Below are experts of layer 9 (counted from 0) of a mixture-of-experts language model. Rows are named router (the router's row for the expert), up (a neuron's input weights, with its number) and show model dimensions 0-159. Each number is 50 + 15 x the weight over its row's rms, rounded and kept within 0 to 99.
After each expert's rows: a language model's description of what the expert responds to. This comes from a sample of Wikipedia text that the model never trained on.

# expert 9
router:52 55 52 32 70 55 63 89 45 66 60 28 39 49 33 71 65 29 29 26 81 41 40 30 52 73 42 42 60 51 72 37 66 57 48 08 61 59 50 49 54 63 00 59 66 56 82 64 57 46 46 60 48 39 30 82 29 42 52 32 50 69 47 53 56 64 35 66 57 64 38 61 53 59 68 80 46 50 48 16 49 67 40 40 34 49 59 67 64 51 69 39 48 43 62 58 42 57 40 50 62 51 32 45 70 35 53 66 58 36 53 51 69 50 19 53 39 45 52 54 38 72 72 41 48 44 42 41 44 53 02 40 44 41 52 54 42 53 39 45 56 50 32 44 52 59 40 77 47 45 52 26 40 67 84 69 33 40 36 51
up0:61 48 75 71 63 43 23 52 51 44 27 51 40 48 49 52 44 55 44 63 53 39 70 26 36 36 40 62 50 36 35 50 53 49 27 49 47 39 19 44 75 56 44 47 49 44 67 71 30 45 32 75 56 53 30 17 56 63 40 44 44 58 43 50 56 47 39 18 61 52 75 26 50 10 65 46 34 38 37 51 42 56 42 83 48 32 64 74 66 65 31 49 25 66 23 79 45 57 63 53 61 54 59 49 24 31 59 55 52 61 55 62 35 30 25 42 76 49 54 64 74 17 63 43 60 45 74 52 30 68 45 56 46 48 10 45 64 35 37 33 32 42 80 44 49 57 29 57 47 38 56 43 46 51 68 54 62 68 76 63
Description: Sentence ends, "ur" pieces

# expert 1
router:42 49 56 48 39 67 50 66 62 79 43 52 71 49 47 63 62 25 25 55 57 72 55 40 79 58 48 43 43 58 77 44 77 37 49 40 52 56 49 25 54 70 51 37 51 41 70 47 51 34 22 64 57 21 48 70 19 46 48 74 49 62 55 42 31 48 32 27 55 62 28 68 49 69 50 63 80 31 24 31 58 67 56 48 21 53 60 62 59 62 56 50 32 44 40 16 67 30 56 70 63 46 54 48 47 48 69 55 50 43 40 42 70 54 21 40 62 35 40 63 36 63 40 67 64 56 62 81 58 36 35 47 58 39 30 30 70 53 59 29 19 74 25 48 26 43 54 50 44 48 67 35 38 56 80 69 65 39 59 27
up1:33 28 57 58 48 40 43 65 67 41 74 60 69 52 33 45 51 58 42 40 49 63 43 45 83 44 77 37 55 45 40 53 29 42 57 51 39 38 78 50 40 38 36 52 50 52 59 37 70 58 50 15 56 66 51 55 23 53 68 40 58 94 39 39 24 21 60 34 70 36 25 40 72 60 11 45 58 45 43 29 65 70 76 28 63 73 70 67 60 75 45 58 55 48 51 43 66 53 21 34 54 51 80 57 46 43 35 42 50 48 38 50 29 73 48 30 33 41 51 62 53 45 45 58 40 03 43 59 54 48 61 68 36 51 61 40 58 38 73 62 51 75 40 54 33 54 35 51 58 65 29 40 32 56 62 37 39 46 76 62
Description: Place and relation prepositions

# expert 59
router:52 41 60 75 61 72 60 51 46 77 80 34 55 35 60 59 59 38 44 30 46 72 60 63 55 57 54 50 43 60 47 57 60 59 51 33 60 38 57 50 69 59 23 19 70 36 46 51 56 57 33 50 60 55 63 64 50 68 24 49 52 50 70 57 17 54 38 40 50 55 38 33 56 37 74 53 52 20 29 44 77 46 57 42 47 41 36 94 50 52 59 53 31 21 79 41 54 40 36 72 59 51 43 49 26 25 53 46 51 31 58 55 57 46 52 62 55 36 63 33 52 40 66 42 39 64 55 59 56 34 44 51 71 20 49 72 61 50 61 42 14 52 34 55 58 21 49 45 33 52 24 04 47 73 87 47 48 37 41 22
up9:49 80 52 59 48 33 40 59 61 65 37 39 61 52 87 34 18 41 53 51 22 51 52 26 54 59 31 60 35 55 60 34 30 72 34 56 59 61 73 25 55 57 48 35 50 28 15 35 38 69 60 19 31 38 68 44 34 70 41 46 61 40 57 62 65 65 61 44 41 45 30 47 41 36 55 68 47 26 54 34 44 48 44 55 52 73 36 52 42 58 96 43 48 67 69 42 36 39 41 67 69 31 36 49 65 58 62 33 51 39 58 39 54 38 79 71 63 34 41 61 52 57 67 25 57 28 37 45 59 50 29 70 41 58 34 68 59 39 16 65 52 22 41 58 58 81 35 29 30 63 51 57 50 69 62 38 59 51 62 61
Description: Plural s, common adverbs

# expert 24
router:30 62 48 65 94 72 55 38 46 57 34 35 96 53 72 35 54 27 66 41 64 60 75 61 58 60 54 37 55 60 59 53 65 49 50 45 42 37 48 50 50 40 48 49 45 49 50 58 76 47 57 35 48 41 27 42 52 77 43 40 45 52 35 67 44 57 57 42 61 53 44 66 38 67 41 55 69 56 32 42 81 52 77 63 54 43 41 44 59 51 40 49 65 45 47 36 51 30 46 58 54 59 35 16 50 34 38 73 79 29 55 46 78 35 16 41 29 30 55 42 56 44 43 10 77 62 42 61 31 42 28 47 65 51 52 55 42 67 60 71 36 63 61 72 41 55 38 47 13 38 49 69 47 53 72 49 71 29 10 38
up4:53 33 50 24 66 65 61 59 41 48 52 35 77 49 73 80 71 58 58 50 52 56 58 62 16 72 40 39 27 41 51 75 57 35 49 36 37 48 74 26 48 72 63 14 46 46 41 80 58 35 51 52 83 76 51 56 57 29 42 38 64 38 54 42 68 43 51 44 49 42 56 64 52 40 70 30 56 39 38 58 38 10 43 12 40 45 54 49 69 45 39 53 47 28 34 29 37 49 62 61 54 36 43 50 51 48 37 67 76 37 32 49 44 62 44 50 22 36 29 34 40 57 66 46 59 27 56 77 36 50 47 55 67 39 53 68 44 69 64 24 37 55 54 48 42 79 51 60 53 30 47 58 61 71 58 57 76 85 45 72
Description: Capitals in abbreviations, tables

# expert 7
router:57 53 27 64 53 41 72 71 57 70 61 71 70 57 63 40 52 30 41 26 26 70 72 55 54 68 40 58 90 68 49 40 67 49 44 51 47 49 72 65 46 43 10 29 45 49 61 36 68 34 56 61 58 55 42 49 45 57 35 58 64 68 50 53 37 39 08 31 32 76 33 32 53 61 42 62 48 34 20 62 45 66 40 55 31 51 82 63 74 52 64 45 36 53 58 51 58 38 49 50 50 50 34 35 44 48 49 72 56 45 45 47 37 53 27 44 46 40 21 43 59 32 57 55 91 71 50 66 42 47 69 51 51 43 81 50 60 16 53 59 18 56 24 57 66 39 43 62 59 54 33 35 23 71 58 63 42 56 52 38
up0:50 72 33 41 19 39 33 43 58 66 49 43 41 60 65 50 48 64 50 47 67 37 53 47 65 39 40 37 40 61 34 80 45 58 73 46 36 47 49 60 53 57 41 49 34 60 49 33 21 58 51 45 57 41 41 70 42 32 76 68 29 59 70 52 44 62 61 27 53 65 50 61 28 59 52 54 68 59 76 27 72 34 57 45 22 22 58 65 39 33 56 68 59 36 33 68 67 56 58 42 22 61 36 35 10 15 30 51 45 85 57 46 74 50 73 18 57 57 28 65 65 43 72 61 36 69 60 66 55 74 48 52 65 42 51 54 39 91 23 34 60 63 46 49 39 50 41 39 57 55 55 37 43 41 55 30 45 61 30 37
Description: Mid-word and prefix pieces

# expert 55
router:54 60 57 51 71 46 44 60 35 49 45 32 74 53 46 81 80 42 15 30 90 56 71 53 45 59 47 40 53 52 56 55 49 67 36 50 75 45 85 43 48 48 24 32 57 70 70 31 62 42 65 41 50 27 73 49 57 76 48 34 56 62 49 54 36 64 58 25 45 47 75 71 48 47 56 55 64 43 28 07 49 46 59 36 44 87 42 48 60 56 68 52 54 41 39 48 45 21 37 26 62 81 56 61 30 53 57 45 51 48 53 64 47 51 64 21 46 41 71 48 60 38 63 45 36 31 48 41 51 33 41 21 73 41 54 49 08 48 43 60 31 60 53 55 46 56 45 44 32 51 48 37 34 67 62 74 45 52 22 33
up0:43 50 56 45 51 33 64 29 22 32 60 60 60 23 43 61 58 63 57 39 48 22 47 79 44 43 27 57 45 58 84 13 47 45 25 34 40 45 60 68 55 43 31 32 72 42 76 58 39 37 29 56 52 55 42 53 68 45 62 45 51 58 57 52 64 91 46 46 54 60 28 39 57 70 45 56 66 26 46 65 86 55 29 60 31 19 29 66 32 82 47 46 45 63 39 61 28 42 29 37 46 53 68 46 38 68 26 48 51 46 56 52 29 14 43 58 47 43 56 25 45 55 74 54 74 58 60 36 34 32 52 53 66 63 59 54 30 53 41 52 37 49 28 25 59 29 46 43 36 57 31 75 46 33 58 44 59 27 47 42
Description: Closing brackets and plurals

# expert 40
router:25 93 56 63 71 84 49 56 27 43 60 07 81 37 47 45 54 47 38 32 79 79 65 50 48 80 29 39 53 53 49 66 56 31 58 54 56 16 66 37 50 52 46 23 56 59 47 48 62 44 47 59 60 35 45 48 51 42 35 32 51 62 68 68 42 61 58 49 28 42 41 61 50 48 57 48 43 47 36 35 68 69 44 55 50 71 69 64 83 70 60 51 25 37 60 34 72 41 52 50 39 65 35 69 42 50 52 66 61 54 33 52 48 55 53 40 65 43 68 45 33 25 66 40 47 24 16 63 56 63 63 51 86 21 64 45 59 38 36 38 29 50 61 42 44 48 82 48 27 55 61 55 54 68 68 59 55 49 50 47
up0:44 64 49 36 60 79 45 47 55 80 34 37 76 69 69 56 41 44 39 71 68 73 55 41 43 48 64 48 37 66 67 41 53 77 30 39 71 47 54 55 49 37 75 23 43 25 74 57 29 38 47 56 62 37 47 57 60 35 40 50 69 82 40 42 57 50 54 54 32 30 32 09 58 30 36 45 61 60 44 51 55 44 40 37 86 23 40 59 62 76 48 86 67 38 48 18 55 51 35 44 59 47 39 69 69 64 51 37 47 66 62 45 58 74 44 63 47 73 36 52 62 53 72 49 52 64 38 30 68 25 54 57 55 57 63 44 45 66 50 65 51 57 70 52 15 71 67 64 66 80 57 37 32 43 52 56 46 46 72 49
Description: Letter s pieces

# expert 12
router:51 60 40 58 48 38 62 74 47 74 62 22 62 61 66 64 55 33 42 39 43 71 67 57 42 58 43 54 56 50 62 63 76 46 65 13 44 75 28 65 63 65 58 36 79 58 50 49 81 57 59 42 46 51 23 54 32 48 45 60 67 42 37 71 36 63 37 20 64 55 41 68 32 53 78 61 69 45 53 42 49 58 45 35 52 63 55 89 64 27 60 29 42 55 90 30 33 45 52 58 52 64 52 27 51 21 54 54 60 33 48 22 57 35 46 45 77 34 60 35 55 30 49 42 71 55 28 50 33 30 52 65 49 21 63 64 38 58 46 28 43 58 72 50 45 59 86 55 37 57 21 50 45 34 46 37 55 68 60 46
up9:97 55 60 57 41 51 69 30 55 56 46 53 49 34 70 66 77 56 53 52 51 73 51 45 47 45 48 61 14 44 24 30 57 64 31 33 42 58 77 51 37 31 43 49 77 45 67 57 75 66 59 72 42 49 60 27 60 47 60 28 55 52 62 35 50 57 63 57 48 13 33 41 46 47 72 43 54 40 38 42 21 66 38 39 52 42 52 64 49 54 80 60 44 37 45 30 56 72 13 53 23 24 43 41 58 28 46 56 43 48 12 35 43 47 21 53 51 51 28 32 45 67 42 54 28 52 25 48 52 47 57 65 56 39 81 42 50 30 60 41 56 42 29 42 70 29 50 52 60 63 46 42 55 43 26 46 24 35 64 32
Description: Adjective and verb suffixes

# expert 56
router:30 53 70 44 76 68 47 67 31 49 31 50 60 80 65 36 52 28 22 33 45 42 85 50 67 82 58 53 61 37 56 40 45 54 46 44 44 76 50 49 46 84 57 42 70 49 45 34 48 47 59 54 34 57 30 51 40 53 61 49 55 33 48 38 61 64 51 67 87 66 43 25 18 43 63 59 28 58 50 45 33 48 52 70 48 62 57 73 71 57 51 18 42 46 39 36 52 52 38 48 54 41 53 64 45 39 58 80 64 11 41 57 48 20 35 33 54 28 57 74 55 25 29 62 66 73 52 46 35 46 44 55 95 39 72 43 26 19 46 55 34 61 58 66 41 54 52 51 48 42 48 35 42 54 44 62 73 45 41 45
up2:66 62 52 50 49 78 88 51 50 41 36 84 77 40 68 48 64 40 80 29 59 00 56 28 61 43 29 58 44 62 59 60 64 68 60 33 53 47 41 61 74 55 55 56 34 21 77 51 71 42 39 35 49 29 20 54 36 82 53 59 35 42 43 52 55 70 60 59 74 57 80 70 74 33 46 50 76 48 45 19 54 61 60 57 55 31 78 25 57 49 47 45 42 61 63 30 55 41 64 53 45 39 49 38 32 61 36 71 36 44 77 54 52 38 60 32 53 39 70 33 57 61 65 58 66 48 65 42 39 45 40 48 47 77 51 34 44 38 42 59 71 57 57 42 71 51 67 43 47 63 49 51 65 60 57 37 60 32 59 38
Description: Ending pieces us, air

# expert 33
router:41 54 73 66 77 68 65 89 57 62 39 44 50 35 59 59 67 18 46 09 53 65 52 43 60 57 63 41 63 35 58 64 63 41 43 26 50 34 37 28 37 48 33 47 38 48 53 46 80 49 39 42 59 35 38 46 76 46 71 41 84 44 42 71 62 96 37 19 39 51 47 44 51 48 32 54 38 41 52 48 63 46 76 64 73 43 66 73 56 46 37 55 54 37 80 31 36 50 43 58 31 72 34 39 35 17 46 57 45 54 38 65 83 41 24 49 30 21 62 18 52 63 49 35 58 50 42 47 64 56 56 56 60 38 55 55 24 66 63 19 51 59 56 56 36 60 53 57 40 58 39 52 41 54 41 58 60 45 43 40
up1:38 41 64 44 52 51 67 40 47 65 45 36 42 36 74 56 54 33 70 42 29 52 67 96 25 48 74 49 64 49 27 52 41 61 51 22 44 52 39 43 21 67 63 51 44 59 41 51 72 44 44 49 36 39 77 61 40 38 28 38 63 71 48 41 18 50 63 51 35 85 44 62 60 60 42 47 56 45 69 62 65 33 40 46 43 36 60 61 52 64 64 37 15 27 38 64 35 28 31 53 52 58 67 58 56 61 40 26 61 39 18 69 41 44 56 31 26 16 52 26 71 60 68 66 45 49 15 55 60 52 47 55 39 68 48 42 70 43 52 54 57 64 41 73 58 41 50 71 40 27 34 48 55 59 38 73 19 60 34 34
Description: Sports results tables